Weights of a small mixture-of-experts language model, trained from scratch on English Wikipedia: 8 picks a token, 8158 steps.
Below are experts of layer 3 (counted from 0) of a mixture-of-experts language model. Rows are named router (the router's row for the expert), up (a neuron's input weights, with its number) and show model dimensions 192-255. Each number is 128 + 24 x the weight over its row's rms, rounded and kept within 0 to 255.
Before each expert's rows: a language model's description of what the expert responds to; "gets" lists some tokens that make up at least twice as much of what it gets as of all text. This comes from a sample of Wikipedia text that the model never trained on. Tokens count by the router's weight.

# expert 9
It responds to: List dashes and subwords. Dash bullets opening infobox lines, such as "- Production companies" or "- Born:", plus mid-word pieces like ur, ul, am, and per.
gets: "\n", "-", "ur", "ul", "l", "am"
router [ 90  96 169 180 122 177 130 108 128  89 164 157 110 107 144 195 125 178 153  95  99  92  91 126 121 118 119 121 149 129 142 143 127 119 148 113 151 140  95 160 120 167 125 111 120  88 148 178 136 102 151 163 123 123 166 128 108 156 151 123 158 130 106 151]
up0 [140 143 115 121  81  96  92 109 159 102 158 159 118 116  95 138 117  96 148 120 118 109 112 155 112 116 135 128 121 141 152 141 110 107 121 103 140 135 127 166 184 130 162 135 132 114 100 141 114 159 118 110 128 129 127 190 198 116 155  94  63 174 148 163]
up1 [102 142 119 122 138  98 128 137 113 151 138 134 138  92 104 139 162 133 155 120 122 129 134 148 153 113 148 137 132 130 127 150 145 157 130 115 155 158 100 114 164 157 123  87 128  92 146  98  76 132 112 145  84 146 129 153 165 106 121 114 133 143 131  96]
up2 [184 144 112 114 101 105 130 146 129 176 134 124 157  89 128 144 117 152 142 142  93 103 149 125 184 141 157 128 151 103 134 115 124  73 124 111 140 141 144 158 125 152 122 128  93 126 111 149  92  88 125 182 110 145 156 125  98 109 117 136 106 104 137  84]
up3 [110 125 121  87 130 128 151  91 124 134 158 122 120  97 134 158 140  86 140 181 114 158 134 157 137 129 155 125  90 135  94 137 107 112 152 138  81 125 134 106 101  99 165 137 161 121 115 151 157 126 127 142 150 172  89 106 125 135 104  99  99 136 140 121]
up4 [146 136 107 109 135 138 113 120 133 113 148 118 101 120 156 139 112 162 106 133  95 182 144 122 151  87 137 133 134 121 133 112  98 128 148 108 158 116 124  99 109 137 163 137  99 133  94  94  72 150 158 133 118 100 139 137 136 138 153 172 138  95 152 132]
up5 [105 129 160 130 122 118 116  98  87 121 128 114 143 113 149 114  72 116 154 137 145 135 113 145 113 145 149 127 144 152 128 139 131  79 129 130  95  74 136 123  91 112  89 127 110 129 114 120 141 112 142 122 116 118 165  96 188 125 154 163 141 111 176 137]
up6 [ 97 149 144 152 159 170 130 149 189 153 155 101 115 131 160 101 105 138 145  98 100 112  84 101 128 139 116 172 116 142 155 108 139 176 120 120 110 155 132 162 121 126  88 131 175  99  89  98 125 126  70 111  91 104 119 136 134 108 107 135 118 108 111 120]
up7 [126 125 139 127 132 141  91 121 134 118 145 121 144  78 147 155 140 112  87 107 128 155 119 113 144 154 147 140 113 156 174 127 192 138 142 106 132 105 123 151 137 155 111 117 141  96 117 175  94 105 120  99  94 150 176 157 129 131 155  91 122 128 119 107]
up8 [108 153 182 165 116 148 118  76 114  59 145 117  92 100 132 156 149 121 120 174 159 149 145 140 133  88 177 139 173 134 130 112 139 109 126  88 130 128 120 131 179 153 108 102 100 101 133 158 110 152 111 139 110 127 135  88 123 134 102 133 142 103 131 117]
up9 [142 161 103 102 148 144 115  99 138 152 154 176 147 120 141 154 177 175 131 150 152 109 123 133 128 110 129 144 161  93 124  94 115 146 140  91 134 126  99 135 167 157 153 176 144 105 186 166 128  96 102 158 100 129 114 114  96 140 138 142 115 135 122 113]
up10 [124 120 128 141 154 157 134 146 121 133 120 133  62 100  84 173 147 139 109 110 152 161 167 107 116 140 137 133 113 116 117 119 132 128 153 147 110 128 149  92 131 138 132 107  88 117 145 118 168 121 169 109 153  91 135 138 161 130 181 141 173 142 163 121]
up11 [ 93 151 154 146 135 166 168 114 134 158 140 107 138 110 139 136 100 176 147 156 134 162 128 134 165 172  88 143 102 148 123 135  78 141 126 152 125 161 156 151 148 124 117 119 112 117 118 115 136 149  76 160 166 137 181 124 143 138 117 119 147 156 117 120]
up12 [145 123 129 142 103 173 134 151 117 120  94 151 129 108 116 133 159  95 150 184 137 133  75  88 120 138  85 104 137 143 121 152 155 123 152 158 165 138 121 149 129 122 111 147 134  90 102 155 118 144 125  93 135 117 135 112 105 117 138 121 134 148 112 140]
up13 [ 92 176 166 139 148 131 129 117 115  97 124 111 146 101 145 142 122 149 127 124 152 122 112 105 143 123 153 167 101 112  90 125 130 101 147 109 119 109 128 133 138 117 142 163 143 150 162 168 152  84 120 141 165  87 103 169 133 140 137 131 127 168  97 108]
up14 [118 131 138 113 112 134 182 112 129 113 154 111 176 113  90 135 129 166  97 160 127 134  96 115 160 145 149 102  89 142 128  83 120 117 140 134 105 127 146  96 171 134 152  96 118 131 182 148 159 111  84 103 124 128 122 145 136 143 169 118 117 162 112 152]
up15 [124 174 106  89  90 131 130 131 134 142 107 129  87 120  69 136 159  96 152 131 130 150  91 136 123 121 117 115 158 106 178 103 107 137  81 113 109 104 130 156 140 183 123 147 104 128 168 130 144 126 124 147 123 116 146 129 116 153 144 128 140  94 106 147]
up16 [118 123 131 145 160 123 144 125 122 159 138 117 130 104 128 101 123 102 160 164 118 138 112 110 110 146 111 106 123 141 106  84 147 136 169 133 146  80 134 130 164 138 119 119 118 127 117 138 142  89 132 115 159 134 140 158 113 127 106 128 105 106 140 165]
up17 [107 118  83  96 115  81 102 131 126 118 163 175 107 130 155 134 165 138 167  83 113 183 158 140 129 149 114  97 135 126 154 144 113 136 118 171 113 137 110  95  96 138 131 115 141 132  96 126 143  97 144 115 142 127 140 147 101 137 134 134 149 130 158 193]
up18 [131 115 145 164 121  89 170  90  91 162 104 150 156 123  87 127 144 127 163 144 152 167 144 171 119 118  84 121 109 130 110 131 162 129 132 131 114 115 122  69 150 116  97 105  75 114 140  81 141 134 143 116 110 129  94 122 130 117  90 126 136 146 131 113]
up19 [112 136 116 150 131  96 121 144 152  89 125 168 125 109 148 114 135 140 138 114  95  97 125 145 126  99 112 171 156 188 139 109 156 102  81 138 159 101  91 159 156 108  84 147 140 115  70 132 116  69 136 151 130 109 123 125 110 154 149 107 124 114  85 179]
up20 [109 113 167 101 108 136 162 137 101  78 145 146 104  95 112 131 164 122 109 138 121 111 172 135 127  75 137 180 161 121  96 133 151  94 137 132 148  96 133  73 144 109 134 120 121 123 134  94 107 148 118 151 116 156 134 150 136  95 124  72 138 127  97 175]
up21 [129 118 176 129 135 146 113 148 152 136 129 119 162  89 110 116 157 143 143  98 136 131 131 127 112  92 133 134 163 131 130 131 135  59 148 139 117 118  92  90 137 114  61 136  80 137 174 132 143 155 102 127 147 116 104 120 105 125 154 135 122 125 116  83]
up22 [151 128 123 139 132  89 114  92 134 131 115 125 147 113 144 108 171  96 104 143 149 134 165 121 179 157 149 133 124 143 140 112 173 143 138 119 122 105 164 141  92  86 121 125 112 167 168 123 127  84 128 117 110 131 110 183 120 148 204 116 131 129 103 132]
up23 [135 114 120 146 130 133  99 136 146 119 139 121  95 126 114 123 119 178 115 110 149  99  86 115 167 107  88  96 110 111 109 179 107 126 149  98 162 151 126 108  85 145 123 192 118 105  86  81 133 104 109  94 124 148 126 101 123 157 105  94 186 124 128 174]
up24 [ 94  83 141 120 152 152 107  84 120 126 154 119  91 117 149 128 121 108 108 166 153 106 118 166 109 111 114 166 137  96 115 136 160 139 139 149 149 116 125 111 109 137 137  98 148 155  82 100 141 122 120 169 114 131 138 145 153 176 112  77 175 130 157 129]
up25 [ 69 122 131 110 152 138 144 129 116 169 162 173 205 119  82 167 151 145 122 127 108 156 105 126 137 106 117 160 127  75 131 105 144 162 125 141 134 152 144 103 102 124 157 143 121 145 118  98  65 175 126 118 119 110 159  95 148 154 100 145 110 103  91 109]
up26 [124 137 150 113 127 119  97  93 105 124 137 143 120  78 108 153 132 122 104  92 134 155 176 146 171 152 123 182 134 145 125 119 138 140 148 165 158 141 130 131 149 100 135 119 122 175 112 138 159 115 148 139 168 115 143 106 111 166 115 117 137  90 152 173]
up27 [122  93 130 162 124 127 126 113 114 109 163 150 104  55 147 127  92 163 150 100 158 120 159 107 105 149 109 135  90 115 130 131 131 108 106 165 141 140 140 126 130 108 112 114  99 119 142 119 109 107 115 100 128 135 109 108 160 117 182 126 172 147 159 111]
up28 [133 152 114 133 143 112 141 133 166 120 136  94 122 121 150 131 103 135 115 125  95 138 136 116 105 121 145  74 108 109 137 114 151 112 135 106 136  98 103 150 166 136 163 128 124 146 104 124 138 140 175 157 103 152  96 161 118 131 146  95 137 134 172 204]
up29 [ 98 149 160 137  91 148 102 102  71 146  99 212 121 112  97 113 162 107 151 102 151 184  91 148 102 124 112 139 133 122 153 179 131 142 149 127 133 180 110 160 142 122 183 117 124 158 126 119 105  86 118 147 126  92 126 125 143 140 109 141 135 117 120 112]
up30 [125 111 107 127 136 129 183 137 105 128 128 147  87  99 122 172 123 130 145 104 115  98 158 118 162 102 156 138 146 111 114  84 135 118 122 128 150 159 123 104 124 115 104 128 134 111 113 102 128 114 131 103 114 116 140 188 109 135 155 109 102 116 149 124]
up31 [119 123 170 128 153 144 114 152 153 159 157 132 156  92 167  97 111 139  99 134 149 111 139 180 182 129 132 154 140 127 114 161 117 118  83 106 134 113 138 141 141 141  72 130 165 113 138 120 139 118 106 130  99 169 127 186 125 149 169 136 127 142 150 154]
up32 [101 125 100 100 142 138 105 185 130 140 137 154 119 110 137 129 157  66 186 112  84 150 146 129 142  94 116 104  81 172 131 141 137 102 145 121 139 122 123 106 105 106 107 116 149  79 103 132 124 127 147 166 131  95 121 142 111 134 155 121 126 132 155 124]
up33 [116 110 157 139 165 170  60 112 110 137 136 137 128 107 151 165 106 120 116 138 103  92 156 115 158 115 104 106 129  70 118 136 121 127 157 136 137 100 137 117  84 171 111 118  81 134  92 132 127 161 132 121 141 119  87 107 178 124 107 114 134 118 152 138]
up34 [104 147 134 128  60 139 142 129 139  79 109 171 108 104  92 153 142 159 125 139 155 117 102 128 141 134  96 163 150 131 132 109 134 103  94 137 158 169 128 139 131 119 120 163 142 101 108 128 130 144 120 147  97 113 123 103  95 170  77 168 131 145 128 122]
up35 [143 119  95 127 139 115 149 133 139 118  99 135 106  84 132 135 148 188 133 108 152  87 145 129 161 168 106 114 136 168 105  68 159 113 144 144 172 153 150 157 146  93 161 141  95 132 127 149 129 114 134 171 131 174 103 121 133 159 143 164 148 119  94 138]
up36 [149 151 132 182 132 123 136  90 138 117 147 137 108 115 119  90 190 141 127  93 142 135 150 159 162 170 151 107  98 115 139  89 129 130 132  95 148 126 145 162 185 150 114 144  91 139 148  99 131 127 126 120 139 153 109 144 179 149 134 112 120 131  89 126]
up37 [ 99 147 151 138  89 167 140 139 120 119 110  93 144 110 109 149 112 163 101 111 116 176 106 129 115  94 132 140 122 136 142 159 131 150  88 167 125  94 112  96 129  80 112 151  72  92 159  79 130 140  97 120  98 122 111  89 129  99 101 115 110 148 121  95]
up38 [133 147 123 108 126 111 131  82 138 173 137 135 112  90  92  87 146 172 124 136 130 144 126 151 135 165 130 128  77 158 136 142 107 166 101 121  99 119 102 143 131 129 107 100 165 107 110 140 145 113 113 177  92 183 171 111 142 106 128  89 120 112 140 143]
up39 [147 121 154 118 151  68 122 119 115 121 138 148 125  71 121 112  99 145 115 141 149 126  98 129 132 178 124 138 114 153 134 123 105 100 168 177 133 104 125 163 150  90 138 124 140 120 106 140 140  99  90 127 113 154 175 131 108 171  97 106 105  99 126 125]
up40 [119  95 169 112 129 127  97  92 125 128  86 156 108 105 126 153  87 176  89 130 136 150 201 142 176 127 107 149 137 120 107 140 113  74 124 166 108 139 102  98  98 155 131 185 110  95 127 102 126 101 131 184 109 141 136 177 147 124 154  64 123 138 122 118]
up41 [124 150 101 141 116 139 172 126 115 160  85 135 124 128 155 137  84 109 127  99 134 145 102 136 155 162 110 114 118 145 124 162  89 163 109 107 143 155 162 111 113 139 153  97 142 101 114 126 169  96 117 182 122 110 123 139 151 175 165  91 103 170 121 130]
up42 [108 118 137  84 117 102 124 136 134 131  95 116 103 113 108 128 129 143 143 111 123 149 129 126 156 113  52 124 120  90 115 146 101 136  50 142 125 125 118  89 135 132  62  78  87 130 145 125 185 173 120 134  92 176 167 128 149 141 113 119  97 150 133 113]
up43 [ 87 122 147 145 119 134 176 111 124 135 133 150 167 101 133 130 159  92 115 156 101 143 147 136 139 149 114 151 125 173 146 121 119 132 149 115 121 158 125 144 168 122 116 124 151 189 156 112 164  99 110 121 102 111 188 130  80 160 118 118 111  89 140 112]
up44 [141 121 169 152 118 132 111  74 148 118  95 106 133 136 124 127 118  99 149 106 133 106 110 114 207 110 124 139  89 144 131 136 165 104 134  59 138 164  90 147 108 163 186 121 115 171 168  89 167 130 126 107 191 145 156  88 114 162 143 147 180 130  89 120]
up45 [111 120 123 149 104 134 115 112 116 106 130 147 163 115 107 148 142 159 120 160 134 108 104  99 144  99 159 108 154 147  84 122  95 113 133 105 136 107 154 119 120 105 111 128 138 157 145 136 170 145 125  77 168 119 118 137 124 129 158 152 138  95 113  88]
up46 [157 142 137 118 128 114 119 120 132 137 155 167 105  87 123 127 160 146 128 157 129 118 132 210 133 146 121 135 149 126 109 121 113 111 163 152 150  91  80 104  97  86 100 156 110 141 130  87 110 155 119 111 174 159 124  90 127 126 109  78 103 128 107 129]
up47 [156  87  86 131 136 116 138 129 135 133 110 112 162 110 113 110 128 170 130 131  87 152 169  84 144  99 126 137 163 137 120  79 152 107 130 147 138 117 122 129 136 108 123  99 125 103 141 125 151 100 101 118 136 154 148 103 129 141 130 128 110 112 101 110]
up48 [160 105 125 112 147 141 129 114 154 117  94 101 135 119 128 113 137 111 138 150 107 156  80 126 184 168  86 137 139 119 118 167 148 157 120 158  93 131 137 141 165 133 136 123 131 143 166  77 171  95 131 108 146 156  85 116 168  61 137 159 157 129 113 122]
up49 [115 186 105 138 138 144 147 150 157 144 146 129 133 148 143 120 175 127 134 131 142 123 120  91 123 113 123 104 105  77 171  98 154 105 114 104 116 140  95 138 165 134 136 120 112 104  89 104  81 122  68 104 119 123 127 144  90 123 133 102 133 134 160 126]
up50 [126  92 179 139 122 116 147 108 143 114 130 162 101  95 113 125 172 179 119 148  82 133 121 116 138 130 113 128 139 154 147 119 110 105 156 104 108 114 111 109 128 118 153 139 137 150 141 140 189 163 107  83 125 122 124  80 101 187 203 129 130 131 105 161]
up51 [105 166 123 116 115 126 128 100 130 160 122 120  93 113 100 124 121 142 141 120 132 146  76 120 135 150 143 122 122 146 115 145 137 112  73  94 126 148 132 121 153 150 115 114 147 124 181 144 127 116 144 128 107 133 158 167  95 137 107  62  87 154 114 173]
up52 [ 86  98 132 112 115 139 112  93  90  89  91 105 150 114 117 141 137 173 125 123 126 147 121 140  98 138 109 129 183 147  99 121 142 112 122 122 150 124 143  87 133 123 155 107 118 165 144 142 111 113 101 117 124 149 113 135  85 186 162 121 105 121 146 114]
up53 [135 114 143 125  97 114 146 136 144 133 120 130 115 122 122 140 139 144 104 139 100 146  96 131 142 161 149 158 143 186 117 168 110 171 136 124 118 117 147 142 152 161 100 139 128 110 142 156  96 144 144  97 113 130 140 158 121 127 118 100 143 124 119 119]
up54 [134 107 171 121 106  96  70 150 119 149 111 128 131  97 139 133 113 127 133 120 113 110 169 161 163 150 124 118  77 116 127 150 105 154 140 146  96 155 138 129  72 151  99 122 108 126 147 155  91 144 143  95  65 130 139 140 133 155 105  85 123 145 158 157]
up55 [126 101 129 128 178 134 169 145 147 130 137 126 153 105 152 161 135  84 115 124 127 132  78 134 114  95 107 110 161 105 182 165 134 119  90 126 143 129 125 127 154 160  79 124 115 135 152 124  86 128 104 144 102 126 169 107 106 123 124 131 123  70 128 124]
up56 [129 135 145 128 173 115 111 130 141 135 166 162 155 120 149 128 107  84 115 141 137 136 111 127 110 135 136 106  76  97 138 150 162 144 110  59 107 137  93 110 128 135 102 116  64 161 143  74 131 144 144 138 115 142 165 172 134  99 111 140 179 134 134  77]
up57 [141 148 135 108 120 146 121  97 154 148 157 163 146 114 157 113  98 140  98 144 115 166 118 111 106 157 108 118  68 166 102  92 131 121 116 130 155 118 129 151 103 112 144 115 126 176 120 104 140 135 124 123 142 171 136 129 124 148 123 147  74  96 109 129]
up58 [106 119 138 108 149 139 121 113 150 120 118 143 105 101  88 125 105 131 122 106 130 133 131 108 129 125 163 135 167 155  85 129 140 146 113 119 103 143 108 111 125 119 133  86  81 117 140 155  91 147 110 123 153 116 133 140 127  98 144 127 126 115  89 129]
up59 [138 131 100 114 117 112 167 101  79 136 103 144 136 126 119 146 107 115 115 106  84 104 138 182 134 133 142 120 185 138 147 137 169 125 126 148  84 133  96 114 123 130 146 111 146 165  62 100 138 111  85 152 139 137 163 161 155 128 136 153 148 126 142 131]
up60 [116 122  95 139 150 133 139  75 137 134 146 143 113 111 145 126 170 114 114 123 108 134 108 119 132 174 118 115 143 109 125 150 128 107 116 108 161 143 144 184 141 152 133 162 127 181 133 158 136 114 108 137 137 149 168 115 127 117 137 158  95 127 103  97]
up61 [179 113  90 118 122 106 115 172 166 140 137  70 128 151 149 145 136 121 155 121 115 146 124 129 155  92  98 145  77 106 133 153 139 134 105 127 126  94 110 140 128 132 121  72  93 111 161 146 121 126 134 141 130 109 139  77 102 122 161 132 159 138 124 110]
up62 [150  93 117 152 107  75 149 139 146 131 120 136 119 128 142 100  79 151 133 170 139 152 154 123 140 123 143 112 134 128 117 132 137 147 112 129  79 122  72 110 110 165 173 145 151 109  85 142 117 134 121 130 114 168 127  80 155 125 124 125 143 106 112 158]
up63 [142  99  86 118 138  89 114 109 179 123 120 151 126 126 119 140 146 100 141 123 162 103 157 106 112 100 128 133 156  72 112 171 115  83 102 144 140 103 134 154 118 127 132 109 109 148 100 105 179 120 146 133 130 153 119  92 134 108 167  92 184 161 140 137]
up64 [133 129 102 157 144 152  90  97 108  72 118 122 113  99 145 144 170  98 134 136 144 105 120 125  90  90 136 117 133  84 101  82 155 116 125 105 167 156 133  83 159 142 117  85 102 119 140 123 125 150 132 152 113 140  99  96 140 133 149 133 115 111  95 114]
up65 [100 160 153 135 152 108 140 130 128 109 148 159 108  77 128 135  96 149 124 114 119 122 138 135 152  83 140  61 106  95 138 142 148 111 105  89 127 111 113 123 196 144 136 124 135  76 133 147 123 116 126 151 150 125 138  79 119 125  98 114 130 119 125 124]
up66 [ 94 133 171 149 134  81 130 112 126 164 124  88 123  98  94  99  96 147  96 142 156 129  85 106  86 114 173 137 164 138  83 183 145 114 133  83 100 136 121 174 152 154 176 166 122 156 163 133 162 147 112 163 130 143 111  99 125 142 164 150 139 116 121  98]
up67 [110  86 134 149 153 126  96 129 155 141 104 148  93  91  90 151  95 111 110 108 128 158 126  81 144 102 124 123 139 131 137 153 140 138 177 117 123 149 137 168 127 150 121 120 150 143 169 106 166  86 135 124 119 117 143 118 121 151 150 135  59 124 122  73]
up68 [146 155  81 127 121 136 151 115 120 133 175 121 121 126 130 121 131 116 165 129 112 109 122 128 136 117 146 158 153 106 139  96 141 119 162  74 133  90 128 177 143 114 109 144  98  71 137 155 123 117 104 108  95 128 104 108 186 126 146 116 126 151 152 112]
up69 [105 138 124  94 145 145 116 112  73 105 159 143 181  98 129 157 164 131 173 118 149 131 105 146 144  65 128 103 129 124  98 169 144  95 140 114  96 116 109 140 154 128 151 103 102  89 197 137 147 122 162 120 105 127 141 160 139 116 152 136 115 130 155 154]
up70 [ 86 153 127 113 158 114 138 113  92 158 101 162 110  71 121 100 193 157 105 147 106  92 134 136 128 144 154 128 161 128 107 148 142 110 126 138 109 129 134  96 112 132  72 139 118 150 160 128 121 128 141 153  78 121 126 118 130 144  98 156 146 116 137 113]
up71 [ 82  92 143  98 102 140 112 157 138 129 145 153 106  82  84 152 127 115 131 136 121 130 119 110 166 103 127 131 118 141  99 158 160 146 125 132 160 129 125 133 156 184  98  74 142 127 138 126  97 153 106 138 131 135 100 166 140 121 128  88 183 135 113 139]
up72 [ 92  93 136 162 148 125 142 174 113 130 103 106  69 107 142 128 169 105 131 121 139 122  83 128 106 126 132 128 156 120 154 124 135 132 128 126 133 162 150 118 148 143 134 130 116 103 150 136 113 149 108 148 137 126 145  98  86 152  95 167 134 115 126 144]
up73 [105 121 109 131 142 132 145 148 125 116 128 124 118 111 115 131 138 132 129  92  88 130 110 140 146 154  83 119  98 137 105 103 125 159 123 114 128  92 107 144 152 127 155 151 125 166 112 135 144 124 119 140  91 142 104 125 120  85 140  97 110  98 150 139]
up74 [115 110 139 145 152 136  96 104 170 141 101 136 142 108 103 128 176 177 127 126 103 118 147 126 110  73  97 122 164 129 108 116 110 130 137  96 100 102 125 140  95 169 126 132 121  91 149  89 150 114 139 128 115 170 118 145  95 144 135  94 125  96 117 101]
up75 [122 137 104 117 130 154  70 109 150 132 152 140  84 118 120 127 155 144  99  93 113 158 154 171 146 138 161 106 137 134 148 103 150 134 124 122 161 127 137 154  74 139 135 140  81 100 140 116 131 124 135 140 123 150 117 136 142 162 109 116 157 106 143 135]
up76 [116 132  81 131 167 144 149 122 164 187 167 154  88 118 132 156  98 125 132 119 148 103  89 117  94 115 130 138  93  83 144 131 133 107 160 114 175  80 133 143  94 137 120 139 171 127 129 145 129 124 112 162 117 146 130 134  97 142 122 124 122 186 118 124]
up77 [125 111 148 138 119 129 153 133 123 108 107 153 168 110 133 151 138 122 114 126 132 106  82 118 140 136 152 110  96  92 130 107 124 105 121  90 148 122 128 105 170 165 119 155 125 101 127 125 106  89 153 107 112 154 151 102 132  85 183 115 173 107  94 157]
up78 [127 104 131 177  74 132  89 128 155 113 167 153 164 104 114  94 137 141  84  66 164 139 101 133 144 116 132 163 110 124  82 125 126 144 150 119 154 115  77 102 129 139 114 143 125 125  92 165 175 170 143 117 118 108 139  78 172 139 136 123 157 111 102 119]
up79 [ 88 154 139 119 139 105  91 131 131 106 124 140 114 106  90 145 128 163 123 132 135  90 112 167 157  89 168 132  84 165 112  92 171 123 125 124 156 114 124 159 164 168 147 137 127  87 171 127  87 139 131 117  94 142 171 137 120 136 119 112 112  94 115 116]
up80 [147 140  72 139 118  80 146 105 149 148 136 125 103 120 153 146 134 137 164 135 124 114 161 145 105 186 163  84 137 113 137 165 136  89 135 132 142 102 155 153 103 145 109 118 166 151 112 151 116 126 149 167  75 115  98 138 119 149 139 137 133 127  74 167]
up81 [124 128 140 139 168  83 142 126 126  92 135 178 147  91 159 115 133 146 117 140 111 121 124 163 108  95  85 134 121  84 114 109 118 168 168 121 178 106 122 115 105  78 139 109 151 136 124 132 106 148 151  98 109 156 178 155  80 131 104 128 110 107 156 121]
up82 [100 125 123 133 153 119 109 141 125 109  97 150 153 117 132 156 158 176 126 100 146 117 123  94 123 110 152 129 143 110  98 142 136  49 136  84 128 108 107 125 116  99 132  91 115 188  96  88 140  99 158 146 131 156 119 134 128 119 117 117 107 111  77 132]
up83 [134  90 162 106 142 120 129 132 110 120 152 151 164 117 115 110 125 131 136  85 121 133 132  95 150 149 104 163 128 120 170 108 117 104 169 143 108 143 130  95 114 101 128 117  96  58 143 141 173 149  93 128 135 152 146 146  99 127 140 120 137 143 151  95]
up84 [136 127 141 101  80 145 140 139 109  83 126 123 111  91 140 134 128 156 130 128 166  99 144 135 144 133 146 153 151 101 121 153 132 128 133 159 162 145 153 120 143 117 109 158  99 154 155 130 135  96 115 118 114 126 156 175 119  88 158 150 119 145 180  98]
up85 [ 70 116 117 146 120 155 150 148 155 143 164 146 130 127 118 138 125 146  92 155 139 161 128 112 127 132 139 133 122 133 131 145 128 117  97 136 152  90  71 125  97 181  60 146  90 184 136  99  77 109 117 126 160 162  94 143 136 158 124 155 103  86 107 104]
up86 [120 119 129 138  91 108  96 122 136 126 165 149 142 108 129 134 129 114 101 142 149  89 128 111 126 120 107  41 124 127 114 152 112 118 154 130 147 100  81  99 142 110  91  90 105 148 117  75 112 129 136 156 116 138 124 135 126 117 139  87 134 109 132 119]
up87 [167 110 114 123 104 107 131 153 159 131 140 137 127 113 141 154 118 147 103 112 132 150 139 109 144 147 128 125 114 149 116 130  99 145 142  86 124 100 136  86 158 135 119 133 119 128 178 169 109 126 131 154  76 132 105 119 148 139 109 108 127 161 140 140]
up88 [ 92 120 108 152 122 134 167 166 170 113 135 130 154 119 145 102 116 163 127 160 131 117 172 128 119 122  96 109 119 123 122 123  91 118 132 139  84  93 110 145 133 140 148 116 160 143 101 158 105 142 117 112 142 136 139 142 122 198 133 117 117 133 165 155]
up89 [130 116 125  74 143 105  92 118  77 122 144 142 132 107 131  81 148  85 115 162 111 105 141 131 130 144 117 101 117 111  69 132 150 118 137 144  99 131 123 124 141 125 133 149 147 122 150 129 117 111 110 139 109 201  94 110  50 147 144 121 163  88 119 140]
up90 [120 125 131 143 129 139 160  62 129 127 170  54  73  84 155 146 132 124 138 115 147 156 156  96 146  88 154 135 136 132 108 106 182 112 160 137 149  98 130 138 155 157 109 124 114 154 137 143 153 110 123 164 168 194 116 165 136 162 136 103 176 121 121 156]
up91 [111 120 150 131 115 176 133 155 147 113 123 163  83  94 148 134 101  91 139 166 131 140 137 156 158 108 165 117 117 113 178  98 172 133 126  73 160 117 139 145 119 152  79  86  84 108 119 169 132 120 102 131  86 114 166 111 145 125 137  97 144  88  97 133]
up92 [ 90 154 144  87 116 123 151 107 119 140 104 148 156 128 111 158 124 179  99 136  99 149  84 181 118 106  61 141 132 142 112 138 106 105 121 125 124 128 133 111 137 117 154 152 103  67 148  61 106 112 163 156 125 121 149 145 102 128 106 104  71 115 122 127]
up93 [ 97 121 152 137 139 111 102  72 116 116  60 136  70 132 112 142 162 108  77  51 127 127 144 113 138 169 115 178 164 154 151 112 105 145  90 122 135 106 116 128 108 108 161 138 151 136  99 134 136 124 156 123 116 116 147 136 186 156 138 130 153 133 147 122]
up94 [149 130 134 159  84 162 134  78 128 146 126 124 138 118 120 164 117 123 112  85 161 150 113 103 143 131 175 137 107 161 117 124 128 135 176 116 129 148 110  67 116  86  96  85 129 127 102 125 124 126 152 108 120  86 142 154 130 180 133 133  87 129 116  34]
up95 [ 97 125 113 138 154 138 133 161 168  93 110 165  96  92 120 125 130 137 143 112 139 116 161 110 169 138 131  68 136 125 138 164 134 147 146 146 106 113 125 140  70 144  76 135 159 168 117 143 150 130 145 161 133 155 163  69 118 159 152 163 132 114 117 144]